From a checkpoint of a small mixture-of-experts model trained on Wikipedia.
Training: a variant of Muon for the experts, 7297 steps.
Below are experts of layer 4 (counted from 0) of a mixture-of-experts language model. Rows are named router (the router's row for the expert), up (a neuron's input weights, with its number), down (a neuron's output weights, with its number) and show model dimensions 256-383. Each number is 128 + 24 x the weight over its row's rms, rounded and kept within 0 to 255.
Before each expert's rows: "mostly gets" lists some tokens that are sent to it at least half of the time; "gets" lists some tokens that make up at least twice as much of what it gets as of all text. This comes from a sample of Wikipedia text that the model never trained on. Tokens count by the router's weight.

# expert 14
mostly gets: " such", "ations", " role", " work", " teams", " Coordinates"
gets: "s", "es", "ers", "ation", " well", "ion"
router [146 133 125 143  93 119 120 157 125 141  59 137 186 140 117  95 148 124 149 107 159 141 140 133 129 182 122 115  73 100 119 114 122 133 146 132 154 101 148 134 100 103  94 147 113  99 181 175 132  68 148 105 147 133 114 137 128 172 134 102 126 114 186 159  92 149 120 109 114 148 129 127 119 136 116 112 131 182 121 111 165 111 156 113 131 110 126 117 106 133 126 115 126 121 125 152  99 153 134 113 134 136 134 161 128 107 105 124 138  71 128 131 133 159  94 155 113 128 152 184 124 150 131 108 164 134 156 106]
up3 [141 112 117 114 107 116 103 124 107 161 116 130 160 141 168 129 150 151  95  71 111 115 117 164 100 107 177 136 147 112 119 122 114 118 169 120 109 166 138 144 118 109 128 103 104 161 117 123 136 141 123  99 143 146  79 169 107 126 140 167 154 153 106  97 145 124 136 144 155 110 119 159 118 119  92 157 119 106 107 116  99 127 136 119 150 131 103  99  97 147 152 114 128 129 148 136 122 123 145  86 137 129 139 126 140 124 112 168 173 119 110 142 109 159 107 157 137  95 117  94 118 158 157 133 149  93 132 127]
down3 [167 125 142 147 127 137  72 155 112  79 117 145 125 146 116 121  77  66 119 137  96 164 128 127 150 131 125 111 117  98 129 149 124 117 125 168 142 100 147 153 120 139 131  89  74 148 114 109 147  92 133 111  83 146 130 135 133  83 151 145  95 131 168 137 143 144 125 105 140  85 136 151 140 132 114 172 108 163 109 160 120 169 154 148 110 150 133 141  80 198 134 172  82  95 158 121 143 166 129 138 151 141 110 101 149 145  89 136 157  91  95 101 118 132 130 127 146 125 116 147 115 106 136 119 114 145 170 102]
up4 [138  94 152 121 166 123 123 136 155  88 103 164 121 141 101 137  79 116 149 141 148 128 136 121 108 116  76 120 174 106 179 116 132  97  92 120 113 111 147 136 117 129 105 141 192 117 115 120 124 119 107 101 108 139 112  84 119  77 117 127 140  90 102  90 140 129 124 143 118 120 147 125 111 141 162 172 138 102  89 127 111  78 129 134 106 122 150 136 130 140 131 117 163 136 183 154 134 155 107 174 101 128 150 149  93  92  94 110  96 112  81 132 158 136 120  97 108 133 112 122  97 105 130 105 132  87 131  76]
down4 [103 123 132 125 148 123 109 142  85 176  82 126 128  81 130 136 128 118 116 120 134  96 113  81 114  97 132 127 135 147 117 129 101 134 127  84 133 150 173 105 167 162 166 117 144 121 125 116 134 122 127 133 148 142 109 120 130 161 131 150 122 107 131 142 143 111 136 150 149 108 160 160 138 138 124 114 201 141 126 130 132 132 136 126  95 145 142  89 132 126 132 150  89 168  79 116 117 171 116  98 131 106 126 167 177 153 158 128  89 144 136 143 150 108 100 102  84 151 139 103  95 120 136 104  93 144 156 107]
up5 [132 120 173  80 139 124  98 108 125 104 116 177 115 108 117 121 148 171 118  94 139 140 116 148 160 107 126 112 116 109 106 103 121 135 139 123 137 100 155 163 137 136 149 141 133 126 127 160 146  88 134 159 103 136 104 106 161 171 111 124  93 133 106 117  95 123 106 122 118 113 166 119 123  97 153 127 124 118 122 102 136 126 148 130 125 113 148  92 128 129  48 126 121 114 133 152 140 126 159 115  93  84 123  69 135  96 126 141 169  77 122 154 149 132 122 148 116 117 108  76 136 107 142 144 121 147 113 164]
down5 [126 156 153 116 135 146 115 117 119 115 133 162 115 146  73 116 109 127  82 152 127 155 172 132 108  90 117 111 171 132 134 147 171 146 134 145 136 111 113  84 132 154 134 119 140 159  96 111 171 110 119 148 139  61 123 141 156  91 153 114 121 132 133 103  66 138 122 125 133 140 148 123 113 154 151 159  90 189 147 139 112 111 129 118 167 122 127 126 141  83 146 114 141 128 142 119 103 129 120 115 173 130  98 135 136  90 145 114 103 119 121  79 107 138 123 122 124 146 105  60 109 130 160 178 195 117  79 119]

# expert 11
mostly gets: " phys", " super", " former", "Te", " Chief", "American"
gets: "-", "–", " a", " and", "/", " American"
router [131  92 136 114 129 109 139 150 146 109 100 102 156 106 129 138 124 128 133 154 139 119 120 137  43 138 120 135 111 120 132 140 154 143 119 148 134  79 134 140 117 151 129  86 136 109 126 188 156 108 152 122 147 152 123 106 139 115 106 111 119 140 166 106 142 145  72 159 116 114 115 120 103  68 123 151 155 111  82 139 134 133 173  99 106 140 120  53 148 133 143 150 127 116 147 104 122 187 134  70 105 133 102 132 106 118 110  58 125  88 109  95 110  98 143 130  76 102 136 128 127 110 122 153 140 102 157 137]
up3 [ 79  91 117 117 128 145 100 171 124 108  94 117  98  66 116  90 115 170 117 107 123 143  92 118 165 108 135 116  97 184 109 133 123 135 129 177 113 104 113 132 145 128 118 107 146 116 101 120 128  98 129 124 125 115 128 144  87 112 144 192 119 101 137 122 101 105 125 137 144 112 111 120 106 147 149 107 114 141 137 131 139 131 115 111 130 128 137 110 108 112 102 107 130 142 139 116 136 126 101 136 149 153 110 135 110 134 107 114 121 104 193 147 166 126 128 118 149 156 112 119 117 148 141 154 148 134 173 165]
down3 [141 143 151 138 113 180 134 136 144 131 105 130 106  77 128 128 126 142  94  95 128 123 135  80 128 105 143 146 149 140 149 149 146 168  76 117 116 139 115 119 111 114 168 126 120  78 123 108  98 116 138 128 114 132 160 121  87 128  91 156  94 152  85 118 134 112 134 152 145 152 119  87 115 123 125 137 131 111 106 142 100 145 122  66 123 172 140 116 144 155  83  93 115 153 114 115 145 138 149 116 166 181 125 129 148 130  92 114 119 104 130 140 139 146 111 144 114 147 108 139 133 111  97 118 157 128 144 144]
up4 [189 129 178 119 130 113  86 116  80 150 144 118 132 132 132  99 141 133 155  90 115 126 117 145 130 129  99 120 143 145 103 130 102  89 126 129 173 150 121 122 144  96 155 109 147 168 153 119 155  96 133 185 141  66 166  99 102 146 120 115 145  72 132 101 126  75 145 130 144 120 109  94 158 144  83 114 121 145 141 144  81  86 125 165 132 119 113 118 124 118 152  86 130 139 135 118 147 153 138 112  92 188 102 105 118 104 152 140 133 143 115 101 151 132 151 149  88 158 132 159 165 132 151 136 122 117 113 172]
down4 [196 155 130 126 110 122 106 120 143 156 104 131 111 100 128 113 128  86 172 158 144 120 132 160 142 144  55 108 143 181 111  98  90 149  51 116 114 103  98 131 127  90 133 109 116 107  74 140 117 117  81 109 133 126 213  67 194 128 101 152 102 161 110 146  86 115 139 138 141 136 166 105 111 117 117 175 130 105  96 102 104  99 125 124 125 108 123 103 114 140 128 136 151 116 145 122 138 157 163 102 120 115  98 131 119 188 120 114 142 173 103 143 105 103 121 132  97 156 137 140 116  97 158 157 114 110 155 165]
up5 [142 126 106 163  84 145 106 150 106 119 139  76 160 132 155 113 107 133 132 127 122 149  69 108 117  98 132 155 103 125  77 164 168 157 106 110 128 168 132 141 121 145 126 154 103 129 126 125 129 123  94 156 145 114 129 116 125  94 119  99 159 100 110 112 104 175 157 133 141 173 155 141 116 153 158 148 131  85  87 114 105 103 139  95 113 117  98  82 166 115 122 166 122 136 145 116 110 135 134  80 116 155 111 111 161 125 106 139 168 165  87 143 159 137 130 105 118 126 125 124  85 131  96 117 119 170 140 142]
down5 [121 139 115 120  87 101 121  89 112 111 113 110  78 104  88 175 144 107 125 149 132 141 122 133 116 114  93  86  65 132 110 111 153 128  99 125 130 138 129 108 117 116 111 120 119 102 145 126 138 121 125 160 111 113 138 138 126 122 191 124 161 135 136 157  79 117 156 142 130 162 109  99 124 101 144 113 118 106 138 143 137 145  95 164 104 169 126 123 147 137 127 171 158 134 140 106 134 121 133  86  95 165 107  94 128 106 167 141 174 105 148 107 106 103 106 178 112  85 137 135 149 127 148 178 117 123 122 128]

# expert 5
mostly gets: " while", " where", " until", " near", ".", "—"
gets: ".", ",", "-", "|", " of", ":"
router [107  82  92 147 118 109 142 125 153 102 110  94 110  99 169 143 115 180 162 120 150 109 104 139 150 104 131 123 105 148 141 181 152 160 141 150 116 121 148  90 117 157 109 137 167  97 139 140 159 131 146 156 153 154 102 100 107 127 152 100 104 136  96  80 152 145 128 130  83 145  99  83 108 101 103 162 150 163 112 100 123 126 145 139 144 102 101 126 106 176 109 156 110 160 137 148  85 167 135 149 147 119 131 124 151 163 101  83 136 109 110 125 115 160 108 168 118 122 148 135 145 120 138 124 133 102 128 164]
up3 [111 125  81 152 128 139  91 124 139 165 116 127 131 123 145 124 137 133 123 155 121 145 146 140 104 128 124 117 110 180 139 141 147 158 120 111 164 133 121 171  72 160 133 126 166  94 106  96 117 136 119 148  92 153  99 137 119  93 113 159 150  62 107 131 113 118 141 135 163 118 120 104 108 114 148 100 112  79  88 144 119 111 169 128 139 130 106 109 159 170 127 125 122 100 121 104  84 113 124 166 116 206 109 136 127 139 154 189  96 186 165 140 180 126 132 130 101 161 122 142 110 138 121  91 131 155 119 115]
down3 [122 114 143 181 145 153 107 102 103  68 135 120 129 132 133 160 141  90 123  99 129 179 140 130 135  85  93 117 165 141 137 119 133 145 117 118 133 140 129 112  74 185 135 160 139 112 117 119 113  99  98  84  51 136 120 143 121  93  88 130 159  77 148 159 126 178 166 115 126 133 133 127 149 166 156 140 154 105 105 174 128 101 175 132 153 128 114 134 171 116 108  99 155  93 139 120 120 122  69 117  91 151 100 115 156 111 151 117 162 131 114 183 143 166 167 142 182 150 166 124  84 173 140 112  86 103 131 111]
up4 [136 112 101 156 143 109 141 141 143  93 107 174 107  99 127 136 146 126 138 109 114 133 168 160 130  83 167 146 134 102 125 152 156 123 127 104 141 103 155 143  98 122 182 132 142 121 134 192 146 105  73  89 117 119 128 101  99 138 118 105 167 129 169 124  91 113  89 124 141 116 114 112 115 156 122 116 150 166 117 116 107 120 135 116 150  79  60 127 166 127 135 126 149 151 141 113 148 122 107 134  88 131 153  83  92 113 134 136 163 141 135  85  93 112 163 120 115 110 107 125 121 101 150  92 126 100 112 119]
down4 [ 90 130 180 129 159 108 150 110 123 153 107 124 120 147 168 135 152 129 129  68 101 131 142 119 109 142 109 116 108 135 104 136 117 123 110 152 150 109 125 168  97 125 115 118 135  92 119 124  91 110 158 122 153 113 144 133 130  83 111 128  99 123 104  81 111 110 166 150 154 116 120 129 122 125 104 144 120 143 124 119 121 107  67 146  74  88 155 121 111 106 185 112  93 135 101 164 123 109 126 110 119 105  87 155 117  97 161 110 149  80 151 133 111 170 146 102 110 168 148 129 103 156 137 111 121 123 127 156]
up5 [154 132 102 115  95 129 152 132 152 163 159 113 117  80 115 163 129 128 118 117 139 152 156 118 117 102 135 112 104  87 144 145 162 133 150 124 146 128 161 142 141 186 138 128 120 102 112 172 139 119 129 131 114 138 120 114 106 108 126 140 158 163 111  99 134 149 124 145 121 113 174 152 119 125  96  97 114 103 137  92 152 123 135 122 116 132 103 123 129 135  87 154 131 133 128  74 140 133 129 167 121  91 141 159 144 102 155 172 120 110 106 110 139 119 127 138  93 133 118 154 136 169 155  92 173 111 138 151]
down5 [162 126 151 134  76 129 101 112 142 124 120 122  92 139 168 182 154 110 110  81 133 123 142 110 135 173 132 159 141  97 112 141 164 135 128 129 113 123 138 152 189 126 169 102 133 149 142 127 106  99 147  98  90  95 138 134 155 113 143 139 180 150 159  88 113 150 163 149  95 107 129 132 124 166 102 129 118 131 128 105 143  96 119 138 150 145 101 158 103 134 122 102 147 149 105 137 138 139  98 130 158 127 122  99 142 113 119 145 103 155 124 160 139  99 101 140 130 126  92  92 155 127 105 156 121 107 109 118]